Experts of a small language model: 32 SwiGLU neurons an expert, a variant of Adam for the experts.
Below are experts of layer 2 (counted from 0) of a mixture-of-experts language model. Rows are named gate (a neuron's input weights, with its number), up (a neuron's input weights, with its number), down (a neuron's output weights, with its number) and show model dimensions 48-95. Each number is 128 + 32 x the weight over its row's rms, rounded and kept within 0 to 255. Numbers have three digits each.
Before each expert's rows: a language model's description of what the expert responds to. This comes from a sample of Wikipedia text that the model never trained on.

# expert 49
It responds to: Single and counting words. The word single in single-player or a song single, plus number words and digits, second, one, and nationality adjectives like Japanese, Chinese.
gate0:146145155127100136115098159150142141129138098181193106109137118134107119059108130163125172116165172111139115061089147130147095126225188125171137
up0:094138150156085155151141132113104142142116128094106128068132123148164151177180131109124091148127157141114134159175149128089182169112124129130113
down0:145124148166079090104066111115175130156145195170147095142157089128094119118150139085198089116126160148094110104091137160123139143141089120210136
gate1:085093127156163164107119170111151058155158092142026126174110106186105133198181104107084116102105143052105153151150093169099106167153152123126066
up1:080140134141189125066104110141121106111127126096118062117133133172085151172111140102092173165129158169100208148123034120109143165111148175091108
down1:170173163076167157136141172130191080110168068126086156140169175205136097145134112175077123125105124161159117131133079155121154120116123061120133

# expert 43
It responds to: Word-initial stems. Opening pieces of longer words right after an article or verb, especially ill in illegal and illuminance, plus am, aut, un, human.
gate0:093121108127135122078125099135162125099104109132105152117130165130072100139118162142115142111160134139109130097116121106184100144154067099094159
up0:101123148122129179171095135145109105096058138146155115136143167091142090140041104140098150120133127149087126118206119084134099095098115117101114
down0:171166150169086143096142152104110104111114113084158212034148066101156108118114139170105107159155118132153156166157163115105088113128114143154119
gate1:155155120089143164187096113139114148139093100111100149096121160085162080063167159152179104164133152175123110162094119146072164165145103141140136
up1:143124087094110100081126134122180068150099084124104138142075117135092122196143093156129161137173125076124136110127135118139121147122163152135175
down1:126127181161078154140109070127114061103147082125078121123116088170157109196131100123156156139099118116143108178097156106075130142106129121146113

# expert 34
It responds to: List-line dashes and determiners. Hyphens starting infobox or list lines before labels like Coordinates, Location, Synonyms; sentence-initial The, Its, Their; linking verbs like became, remained.
gate0:089134114158128102211155138149066143093149120170155088066126114125085103146107139083142149080109119141179134166111175100072137125118138102094089
up0:070141172106122109102086125166113110166060111129136088155066164154136119133150094152144184133121148176177114141204134082124115171117155169135134
down0:153087082167114075112061117147203133093174148116137150149104135133197139150100081084135108131175110077103084097126097143160153170142137125124085
gate1:066149169080111122118138150155111091142095115119124127153187138105136152075136147178152197184135120139080111144151094128188160146149148151092118
up1:141137097126187152135089148135124125147106112064140176092150133112174109085119157116165145128153130115140138177065109152112120090135165157144085
down1:129195096098152091108112108127159098130133139147158157145089147107097131084147133136170130149171118173102104172165138188174118137146132090127102

# expert 25
It responds to: Infobox labels, linking words. Pieces of biography and infobox labels such as Representing, Studio, Death, Died, aged, and linkers like became, from, by, at.
gate0:156138181154128105123108128156121148206107174170190116095051137109127148046131130138132145182103197117113166054114140157145084082126159119088140
up0:083132088130135140158151151107134120064168088107084095171180128128110084205120123104125107059110093109153119187140116120085160199122128143144094
down0:158115112050148157131129168165123181101099127076132083101150121071111081145135121147125142112150136117115077196150121096090136124175162198139135
gate1:091184129139132211155115131137160119130164105096155142079110128094127067105129110115189162134080140089087172189134169171107140132210129148192083
up1:105203136119128142116123084119123106125132138090125120149164130161127108057135173123156124127120077110124199151123082091132186170139110167251079
down1:112121170178098104141163082182186136119102175142180182116122124106082191180135149119189113119134128123176134097108111178158123106074052111098137

# expert 22
It responds to: Abstract nouns, mid-sentence. Abstract nouns after an article, such as addition in "In addition", development, production, success, cost, plus middle pieces of longer words.
gate0:075097142093113144115091116165177105141128151098137120121090104143173148069049113123092112139089109115123152077102129111115112137141059100117113
up0:123126099104137053110136160081070141121137146198167137146161132120135135099136165159166184105133079139075082117088159134173135144155136172141109
down0:105088110128116122114164058140139100149128166182136115114156142116157146143095111110123171125102139142102120153138169158160147116158119170139171
gate1:113099079153157140155178174110096140093154119109066089157131122170116104105173125077160111182177097090064131136122138120087118136145124132139137
up1:109124128164175111099195137107123084091125159158137127146125171215064056161126109090156171106118110076116114078112122091118124135103165165090147
down1:109131130129130111145086162112106109111074108178142169120155090095138103109146181137124140107134148098115160117116142153135184141059178133175119

# expert 6
It responds to: Place names, numbers. US state and country names in locations and team schedules (Texas, Missouri, California), plus small numbers in table cells and dates.
gate0:115104128093148149160135116119100106132141073095151086145140110134124140141114101138129170103091143117109113098109069154064109128160199153140115
up0:110104112150106161128080159120079122125157159183146125178125154174123135125121075157137140102100106129057184102168091120136107161125136167134080
down0:103138136102177138101085108131139084174147104133108090097120105101196156171149191092151162100106147114094160146162172105110053078089078084126107
gate1:105134109112173087189105158115106143129118110088061116142131097097127122180140120079133118094059094103108095152113162168174181118139108161137156
up1:134209106088124105149127227121108123124143111107106101113163114141126100220130117083104121100136194124131146117162119099146141136139090095138141
down1:137123050121138170125160142119119170187155115126079184162047077092134139173175092128097144093092103171128086092183147147153147142114110173121134

# expert 0
It responds to: Table and infobox openers. Pipe and dash separators in sports stat tables, plus line-starting words in lists and sections, such as On, Died, Running, From.
gate0:135099121143115155163181123134125105117158124123156151180200137163132164156173109164085111104109127152148127110153123126192069094150147119093134
up0:139141091108109146110117165146078079181184130108100098106181146188107157120169108133114105118064156180066160136202126123107071054081145130102150
down0:135158138075117142138174133122121102127148143075130082130068158065171105118171123112140103145196113119127141135126142128114172098167112182075193
gate1:174116145127072125140159130052175191113139139090103135165137114095071133065171128098118131079103164117225099142140121129116142127162149138094207
up1:177157122123164131114142114144075109048123116137130141160113092157113155196153161107193159128179156106135085106120198090120103129133153148154151
down1:118139138132111130151123143166161205130186152065178134134109189142137124127076095158135143168072125158145166105171076062172115076115142096113094

# expert 2
It responds to: Sports scores and standings. Small numbers in sports tables and scorelines, plus words like overall, won, lost, losing; e.g. 14–11, 6, won.
gate0:107168073103111123119093103103161106082148109062125201145139142124131124139190134088090131154101125125162139160122121159086093126136141143123094
up0:122201127089136112075108100124099065111136122134151084141103143126137086200090148124158088050147127116103139120147060174100117105104097058161088
down0:186133101090094144137145122192173162147125144143099097164120110131155208100129135122138169108062129149129089127137111126149201068107118136143116
gate1:142118083202115164099136135105109140134113106144126140083107080095072149119181143169119152198140185096123063101139149104092144164135119176160176
up1:131077107125092127113121100160120124147120145184179049149156113120094127048165162084101196087148125093113174091074097116105178148179158147139121
down1:120115122147153148150115079137087101130159114095147138153111113116077213123193169190124099112113133170120084129139090095137155113123108087123132

# expert 41
It responds to: Main verbs and auxiliaries. Verbs and auxiliaries starting a predicate in prose, such as focuses, became, began, had, should, and sentence openers like However.
gate0:109079110057113141163102116100153146131145071119101106168140128130109110157093118064090168107168121165083147142085135147142135146125132095140142
up0:160178128163115092102193117145147095148166162119156104103145085140139127054168126130182122138102062091137104065166108118138166102127168132128155
down0:067113165109164206116084133114127167141071129085102154122115096134085158183174136142138072096114159168116143116075119110129157159097070117078098
gate1:105202089171159104112192178092108172135165151123117162096127163149133191111100144156168161145193151116161051120154114123170123105058139158103143
up1:102203107202166116120177166068104178165151167123146148079118187132118189102107132149176157143183134099165038133124095129144123103101142155086168
down1:169170107182098027139145104130098120143162093173098176099112136116171083092055128130115125201151111105159144123182068144116128087144181138129160

# expert 28
It responds to: Infobox field labels. Field labels at line starts in taxonomy and other infoboxes, such as Genus, Order, Website, Density; also family and classification.
gate0:117059096134082160208095129181119126072190182130073129148123070104150137101173171169077156126140109100082098071092089126121100139125174127101125
up0:088120129108128107074057130135185105126127143130155128114099100143130077181166160138136112196136150111135088201169120153156157160148102116122098
down0:142110086120137135126115121101074151119103128115128101108170190097112156074094119125148144144154171197174096123138139116142128113133147150143158
gate1:133066149144154169145100131164081143070155137138131142167198159098107107124141172123100168095141121155063061086158116192142092079110150094114091
up1:144117116098228151126068128163111146157123128091100098109140156147154114147122107155190096097107168173115111171125123143125126127143133091059101
down1:094116176143064080160128155099166131186109138104100125122075110166159078126140133148116115096134117098143104146138139213178103077114047146149129

# expert 21
It responds to: List bullets and prepositions. Hyphen bullets opening lists under wiki headings such as See also or programs, plus prepositions like by, with, against.
gate0:116098130123106110102139099120132129171108137178091151123110025114186165177082193158082051141106095212167126141089142086111103143161111102108154
up0:144113156150132167131102086187175105167145111178068127168130150134095112183173161165202170191143119113109085134129165171156116134096136224143137
down0:113104143152048156135151175092089159193126123117158140154143137142156137122155116098147160191147130035161135127206130126139103121172108099170137
gate1:171134145081087121165186151023115110099159201159148136172120180094121159167158119132173137101134101124212187068115103093140129120149101143097169
up1:173110119093125103137186132048138094087158164145147131179166170134097150155134087120186156089147104100204148073128130131143174077109096142097189
down1:162183147124151112074181134138179173163114140116111077186112179133154171155104095100181124097128133173158147121074119137129141122134108086124100

# expert 56
It responds to: Mile abbreviation and short verbs. The piece mi (miles or mild, miracle), small numbers in tables, and short verbs or particles like up, get, be, began.
gate0:080146170135109152178126165151130157142120193163161125123092187153141126133149096154110067139194154084181148134137121092146114135106104170110070
up0:078108134066130137145142186161127111151160200168202120165126169112117146114129111142068107142107180153160171149055100111162111086179161148112097
down0:196141154167079117150097112077123146161064115138111156101103116115174142092197164126127110110143141113080085146121208133140099166114136080136179
gate1:126113159130169160194083119106168078148132080134160170200203178125173126158185153153188117130161105101113099144107146112093105177122166166131096
up1:117166088129131119135135114114127154098115158132151164125122124159164107130166088148156139137122143133160095126141152134141065156140148111108196
down1:126088170153063148133155143106132126113127174074172114090081177118092115090180129074118167081100078131121153139189143107127168105179088124170128

# expert 58
It responds to: Name and foreign-word fragments. Opening or middle pieces of personal names and foreign words, such as Al, Am, Erik, Kh, jud, and non-Latin script bytes.
gate0:119126087124139115135115145057119127125112125146145154162093099118171081068124114134074115123160129146186165097106101221107167134186178059164164
up0:146112090124158097131119130059112119134153139142158163192122110119161096092094141107039105114161084135176160091105081182123162121158183051129157
down0:134110138158165139121232152086116124175134117128164114095177151140147168137076164117073117107166099156154114136138111102081076106121183080095144
gate1:166175154201162161107097092140172122153107089181123151137158096127100142151102114132160078178115168155083074149153122106156090173121207128165096
up1:080050106048098099167138154111100121096160158069130131133122174120160121075139136126081159068119051096149170129099122144104155085142075098114173
down1:146151119119124088203075148099109128080136155115110194071141132070147130117142082105164108096077092119093108120092160197079150090125061081153174

# expert 30
It responds to: Table pipes, apostrophes, st. Pipe separators in chart and results tables, possessive apostrophes, and the word piece st/ast (21st, Quest, Lastly, vast).
gate0:098112118197101151040117136067080176152142145097174122133087129098133152117159093107164064191101128101075126092170191085123085145133157140110115
up0:083180148185179124065044141074086111191105138105166146145141140166132158114143178151140115158128180128069167121200111068108144126145124131111140
down0:118110126138151177134168167088153117149080137131161136146086053157167170170141165130147165150119200168148114062120092100099157171122136100135158
gate1:093165089130089149162190136130121140064136104078073012120122096137123113087186121110082156161141108136152126126193085158185109129138118132101105
up1:105177122080125133159155142151106163078129149103105088084100142150151136146173082101108195161133092144207182105176081130132155183142124097121128
down1:181135119131159167139124108084102148053164131101163161168130171143108173173118168132094111076130141117175080156131118095125109154125119165093149

# expert 39
It responds to: Mid-word foreign syllables. Syllables and accented bytes inside foreign or scientific names, such as His(panic), Est(ola), lusita(nic)a, Metallic(a).
gate2:142095142063111155136144155099187149093117087126102093159115146113105139146110124172061108156123133121155126114105112172146163144087145104161056
up2:088099170195162142111161104134093136145164149147176121097113077114176147109125117085116164076081117096122099124144163044135111134135082154115150
down2:145076156127125173160126177118038158176118057166143115109105168187127110141108124125117145097116116045140151103137047112132144088113100137122110
gate3:134123122115086126119146114143125141108169072111083145077141089137090087147131124153176100104084122063091096175102171164124058166119196153164109
up3:072087140104108083118118139193109134177146123132125169138055068088154107128088080173099170139121115130110166127138196220200119084162144092105137
down3:123137111143071112150089103129086120112115146142148126184094153160137136130118096103163093088150143105095114140116163094064103117139161164115130

# expert 31
It responds to: Foreign proper-name pieces. Word pieces inside non-English personal and place names, often after hyphens or in tables, such as Am in Saint-Amand, Kh, ji, ski.
gate0:128101136123125102120161149105037092126159164171193155186119152101164096105088179131110150108152078126149080082056111116097115121114150104114136
up0:168097159118076130127144125096079109129129178142151132134077164156201136106164148130136151140187075118145123087091110078076066108112124132065118
down0:164189157108118146085156114105156103089147110082086099150101174170165185141116109155157087163156088157055128112127054114150117167193151083139125
gate1:144060152072100098152130111138199131124167141095125149135091118098109130111150119098142171136167061134134106094145167115087093088121136133156118
up1:124146170077139115124147095124146103167143132132096112119079155104105183109157091113167105173137089150125082188146141162071055087112129147121139
down1:160130112166151145166117125078104194156137110130135123175148154172112155094126159143144102097121183137114142105178118151159094097149152158226121

# expert 18
It responds to: Hyphens in compounds. Hyphens joining word parts in compounds and names (hook-tip, co-occur, career-high, Park Sung-yeon), plus slashes, minus signs and table divider dashes.
gate0:117109064111131060102096162122075168052131128093160204121176135106154113068151145143132165129122140142148087115097123082098138141159148093124177
up0:147138160142131200142179083170171081208102117172092065133118110165128148188092135101133080127121100129110162167172139150167124099096093154113089
down0:146098146133126141166134128119138126140090139074151136110100112115180220162062155099130111088117160136090134167187147153123144123099152144150134
gate1:080174086111130206214099135146146138110149057127135080086149109120114112129154118118089144173124107063074140174177130142143123113111099089078134
up1:076138073121140214180119141113166144164133080149145114080136119129094138153108107114106100167111124096085166139182105202113106108108129105139155
down1:066168106096170219097124137127159112106109118162183072148133078127118083077156163128028160150079100134129121093106073174147135121121129069082146

# expert 60
It responds to: Consonant-cluster word pieces. Consonant-cluster pieces inside words and names (ust in Australasian, arl in pearl, Kong, uss in percussion), plus place words York, Fort.
gate2:144102054136158077165139098126136079105179086135084156157100082144174157118118111112130116120151084128123192143065094164089142129151063097176146
up2:174060090080129080120165069163145114134134136159107144132185092096121163150148157048094130078143123132125115127165075102174112145126122124074172
down2:120094133126106152102145084150147111138121129092110143129109110140188115117119125133119205135102097143063110163110138102131165135075188162160087
gate3:081104109123131111131168204138119065179130103115180083106189175112142088111167088130183121130125104116169107124172182140107107125149153145127158
up3:138170177161139159140079085091163141142132125103078139088063098123145101181104149161105157183136145105109117145141088133102112156145085154120093
down3:081163137132091148140140121110109133080079094148100080072083159138139070119093094131118099144115070121155151132084135113134131192077091139157095

# expert 24
It responds to: CJK text and score dashes. Spaces inside Chinese or Japanese name glosses in parentheses, and dashes or zeros in sports score and result tables.
gate0:097117160122144120103127157138054104142084161115163148124125116117199159098126160165087097102211129170123135151125050108101164158147149089082132
up0:188094169146145154080067094073143092131076122068169122134096117141133134171090138128156102170150071188038193119170120168157086124133124165071135
down0:162098148118137163128133062113153086135086093111178080128128125171078138121087158154132125115105089181065136131099200165132173077124066139163161
gate1:066163094112094150068109040145068109196089162108084157145073123094114163083130146125108128173094078099099117162179129089145105141077146100108156
up1:137110115159102094105156136157117127099139178161165212083068145124154169055107169156116152139102138103135077122097180113103114177117176087095107
down1:125128105101141064155166104153123126096142135102135150122239105142140083077184138179115128119164134148096111123139131147162097181177138163139156

# expert 17
It responds to: Nationality words, table numbers. Nationality and country words (Indian, Russian, Japanese, American) and small numbers in table cells, such as 0, 1, 14, or position codes like DF.
gate0:139084153135159099193134102135151135170110148151112113104171101136162131197190202158136152154123181085150133102094089155145147065135137139130110
up0:156130109085182110066117098064122125119077100150135082145182129180081129144205180128165180101173127128192087157100097141107149120148134141079138
down0:114080112137069119156125174181067159121123165125094126116177136164128140140144125067159103188086105163117091162134114132167201142234128134145184
gate1:098125123154093149087145101181101119100112107097122127099094138151118085126108090094146130155153101166144142161181134055122178095125148164169115
up1:147145167165116148114129111162137104101149155143117103129083091086118126115158199178149144197145109115188133115122114172090068191107122066163109
down1:131150087142090077080142161162101124140106079150155119118136135110142119180097098093150144124122090173182133146164133098081181156124096110145158

# expert 35
It responds to: Topic adjectives and nouns. Adjectives and nouns naming a field or group, as in human nature, musical score, African American, British colonial, World Cup.
gate0:109158137091119146188108145074089153170131080120100112130125151136044170149203118126120091150201091148106142134139130136102097085081119143162094
up0:131159138185072112101087121093086144178102159113107142122118136164126181120177113136169053137186188138131194144167124127090098114153097143167147
down0:087066143155075136126114063124176124189119132110106083146131084112118174113136121166139155139099131117132080082147113123164063136145184140114203
gate1:060137149156117168147070180087117141150124130128166125097080113077161169144128146163132057121121094117098133134210152129116062158116114110187121
up1:156098153134118149179132141089133136135129177106161117140105121070092118111086096152176121139103129104112145178161156159150159133104075125174138
down1:111118130045088157185154187141141105094142155152169130115109115099163150059135134125127100110158120066153072123157157163107096158134126145157149

# expert 1
It responds to: Country and region names. Names of countries, states and regions, often the second word after New, South or Saudi, such as Japan, Zealand, Carolina, Poland.
gate0:128155110142134139178116132110104101153197248130068152181151134133128111118162160141113124118144095098161184116171130124105095141063129186116123
up0:116139182132140092117114106117140141140167193115134105156132140089149161097173168132123151145069084159160157132124087091117101147093056171139075
down0:151100114178149159131088128080086030175097172115135152100143148111066115097158113085142148112193146124103073164147145110160152086159107157129104
gate1:154118148105096160163120128057161128184168128091132139138155087128095039143181088121097175131115097109141064121196138152127109115101110150144155
up1:149118066097148095148163088119155223117149176105125125146161097173128088175117110109101119116071102119107163124079103093136152089130094118097167
down1:172120056155118102062144151129111125080111057143162156093167130139139150143142143149149122142065124161110151178060150148150164176138168094083083

# expert 3
It responds to: Auxiliary and copular verbs. Forms of be and have and modals after a subject pronoun or noun, e.g. was, is, had, may, would.
gate2:105098149124141158162099136109116088087157058144080074126137119152024167139163099147132169176093126086138160089175081100178069161120179143129123
up2:139147136132136095116101149070140157140113197148170164142112128075197090138108151077122056082158124178133080154083187136098202105128099102111137
down2:173092090094122150161082113198149165146158106151125135113154081159115197164131132143138096104107169101126113090153184140104130123121110164166175
gate3:059151155127094154156148167114134137055155106091135077150131112178199099127115085101116106104123063125071163107171121135152125094114099126138195
up3:082147130122103125152121165108150129061126126113137164161105121078165105148100091083111077149130117186071162168126133074144097117110114099145149
down3:136132184119080103125168101059121123155130082164169103168123136127127123077169126045164148124092124196149105085173079162144186101098158138136127

# expert 20
It responds to: Copulas and comparatives. Forms of be and become and comparatives more and most in running prose, often after has or to; e.g. was, been, became, more.
gate2:167122145110121119120206166132160176134117085171128199141164143088118122097139159124077172072135133117117134107117102153146147175186145130163117
up2:121136140148123090151089112149122137047074191161145107155174083165040212162113120160132179124177162131155091185104151131136149071098137115123114
down2:150149130114141082119103130112122139171171101085100118100118131136137071166191139145101120109132113124080160096118158175142156185163111113132118
gate3:078126110126131111150082127123143160145137093101063065126076147148117134142136102082151125127193072142119138175203127088152180155129089141119102
up3:117166100137149110142067139141166126106164107132105102155137151149113160165119109084161092113179056160144159175194103114165157128082071160108165
down3:159118131137142098120175158140131148111073146156107103102115118075104093094122117100145121165149136110162100115119131068147119112165123075150093

# expert 48
It responds to: Infobox Born and coordinates. Born labels and aged parentheses in biography infoboxes, prime marks in map coordinates, and score dashes in sports records.
gate2:102144131145136137092141089193116152130114137110177149082120149159156131129122105135128150159164188094166122096093094132077105034148145102091118
up2:098141130162132104114139116151090176155095173125149166081143154108180147135159125176152134165117185082148108145098077125082124059178156113090116
down2:082111107076135114100105125176110108150139146095139167148100112170146134083155173176114131120073125100216124122169170084089134172149131095147074
gate3:155095138182179099148127124184138141112066121150147122158103106139083117107137107166148071096096144092078102114117136117148138127192139102066089
up3:131115137155129141138187152182151169079101135158119119139135134181155068126099041153117099097101107118092104101115126139174089119159146068063141
down3:098117118189100107161092105140127091109074178094053046166163147121158059059136134172119124108116181177172154124097134143146130122154107115132129

# expert 47
It responds to: Place names, infobox values. Country and place names ending an infobox field or phrase (Bologna, Italy; New York; Oklahoma), Music in film credits, plus accented letters.
gate0:116096109136144132054089112165108054100096165149129059075137101146089158145142158125170159140094099085116141129137164185121069115134146154125145
up0:159128117157155116107052113079117076098074083134124056062124118116085147070168147081192119145128120124096136161171185144117063113140147155144145
down0:114054139118080177097130089133146164167156132125138119100136140105152121126171148116089104150092194127131117124133140132142108122121062114172152
gate1:108150197110154087150128105093140180116150144120194129125145098171194144143094144087146089158116042113126186100119087115184147167152150104104041
up1:093193149187100162144086133133131117162164117082096127103113152120158153119172152177169118149121195147147149181155129156105078192137151143172107
down1:126130082101119097135120172129110044075111103096092173053138113152061119163129133148145122102110134118153118082137132132089105065152175087059139

# expert 42
It responds to: Mid-word syllable pieces. Vowel-ending syllables inside words and names, such as oma in Thomas or automatic, agu in Montagu, plus World in World War.
gate0:099207141202116114145062144116130093170110123086201087151134147111186170144117143095170076110136118124153128106106104146094094185134145109137159
up0:088132171082114178182107137095144147160097148142103156123107082097082087212131101111176172160130187116132145151154170164093125106147074086166099
down0:105126119060105144086169152160112070121082108113101140087137128142155132099138103172090141169136081090174124125129098173071085148115141125171114
gate1:132128186104145119109115132165094139125123189122181095104107145146122129066148126146104141099111110177083084127151143112109079124123093107136112
up1:121101119125077078114123113138086168143168151164146122147116069117145194125152133178102148136083138091109106145106169160076130105109112136166088
down1:083129116172126143170106119116068133098202101102127115179150092113171168148193171154110169115080143182105123137135123101146130144099121070123100

# expert 57
It responds to: Table-cell sentence starts. Words starting text after table pipes or semicolons, like The, These, with, for, and digits in stat rows.
gate0:139120171190150137107087132083103070163083167093096118090104104106135121176137139116204136197137153125138131123140168132134101117133145094199097
up0:170118123134161120171097118150168055184132162087096145098115133153130120221164097147159127141154133177173175172164181124142126141140077085106138
down0:098114149058129105180124117143104154081214148134137178146167112141111100113129118160095125099124153176128171144104140111181091211071111145162176
gate1:132114070071059142161152155154086080181201093143127120089149108106154108087099139118102114109128067091121123133070108165101134123130131107144120
up1:153137101079072110154135121115119089128173103149115122115190119103181130068102168083113084132122132194189118159055126194104160153113147067141169
down1:133118089089115129127112149092152125142170167129108147080147077174125114134161142171127124150047132134090167117186117102123110125161119108128095

# expert 12
It responds to: Nationality and foreign names. Nationality and country words (Russian, Indian, Bulgaria, World) and pieces of foreign surnames or place names, such as Rural in Iranian village entries.
gate0:112156101147105148159108088155143111159089105141107120098098161105163156135167115146096114207099110120123110145119077187123152093153101153114056
up0:097104162115114128140165171121136160129174154135096106157083107101086044111071079125134120137177137163113111084146161158132112132107137116157217
down0:133128048195101095167102132106156112140111061127108138159125130077139086123153078098062101117168047138114071120172104157132203123129166099104092
gate1:105078155148102173193140174130144109136162097098109134159131086102110084138130092138106192143092126121141111135158098151117122104111097121206121
up1:128165140101124107112151087118107126158082159167161056098112142105140182142090168116154032155186173132188154143105125131138153102192119136083148
down1:067103123128118125060124081091109110148144111082102169140184105161099177078074134125083106140126080135176144086143126129131201114154112093121066

# expert 9
It responds to: Numbers and measurement units. Digits and unit abbreviations in infoboxes and tables, especially heights and lengths, e.g. 5 ft 7, 190 m, 102 mm.
gate0:126140093126094059130059078142097086130149196147116123142164128148140118117117235125110143114167095120098174084102159154121139127143140094106166
up0:137099045111151166108064144153124089168161134199084178144110125182131155121135188102111103090154112144122168132127128136137147157101136118083088
down0:187101115111111094112128118092100208155139130120106167115164120101158111202178102195157142112112110132135197173115122121131090150115109132158180
gate1:136091158144124157118111124191195127128181096085125159097131078151127147182157132151164075085087129093185153122187085125134084159142082144144063
up1:132110169162111129135099063159179122115144120110126145083159105144115146173158162151163066129107107089169161128165074151115063140105080172149070
down1:154148130094187106094154147107099105131139064126148186101066143142132140165147097159093108153156149138107218120120108158163101109146094094202098

# expert 11
It responds to: Table dashes, modal verbs. Hyphens inside markdown table separator rows (|---|), apostrophes in titles, the word piece ent (entities, entrepreneur), and modals like could, should.
gate2:219122098150161087125115099112153140090125067137145156126082160098100145095090114110144166123175176171089072105105140130161115083146167162118149
up2:097099145164091152105104111151093131152139122095125106143181076116131173166141117168139104175107137114149189118132091153108157154104090121113115
down2:143123180136122144133139136154100131112110141218121118173087122162180085134107110178134129172145096079097194165106103189087127180146115139178139
gate3:100104109110128183178140167118125131038135104117106105120128108123126124170098098099090092131050076170092140128158130119135106103120139058142138
up3:092125193088143054115092094114161093148173123089128106104097130159083160145188218177147111155171134135130106106122126075170177122086118111088103
down3:157105100110137142156121109063090114116100151131066132113126135097092124111094125112178117141131079115100168137127122122094117072132127065176128

# expert 46
It responds to: Sentence-opening prepositions. Capitalized prepositions opening a sentence or paragraph, such as From, In, At, By, Following, plus verbs like took, studied, remained.
gate0:144131122114132109152096092103148156096164186147093119103169115112149113192081085123101099111149156106126137117055205131172147095110138127100139
up0:154136098160162112112156131145109095136089117105170103135114127126093131095145147151122170144115083102127060172173073085089101150163117134136111
down0:112139156171141173102127139141174153101147067146150172126138123146115129037127150195138158159137065116115078195120158125145155107079169075106103
gate1:095127141121158111196124145171168063076114091113129117154141082150156105134106122127148188134144086119141094133161133099147162138156128125204155
up1:113110097122143101133127136151136092081137099119166174158141107122117043142099140152155189115111103175164057135168108092144169143092106087173142
down1:153085100070138057121103120129083091137097177132101071130082096095136160179118131046101081116137168139117136163159110107131160126121106174129187

# expert 29
It responds to: Numbers in lists, scores. Leading numbers in track lists, scores, dates and stats tables, such as 0 in 08, 30 June, 0-3, and 2003–04.
gate0:107181120140176130146145147151099118153120161169206153145149106088170116109104154053104168112096143107036099134075146066140153129117158161122140
up0:185181094111127135133159138174104160137174139150201158158146141122141109076061131066125148056143163110091108149103142123131155102083107145109185
down0:139149111021142139118172137086113098067090121114091142136145119109101095100175057169126134093129095109153124087093133169192129153153105159123159
gate1:059109122121089152115109084118122078109084144184064145144086121149196107105112127098093132096161126139150170133124155173136175171104115129132097
up1:140139100143165114112145051127126158157163140108206133112161127136199142144133160129121187165088152099168062111052201110128116140143153182091162
down1:096101144145140097160116124117151128119202078171089115181132097163105088167120141196144139141176119118093127151160143166077095105069123101173142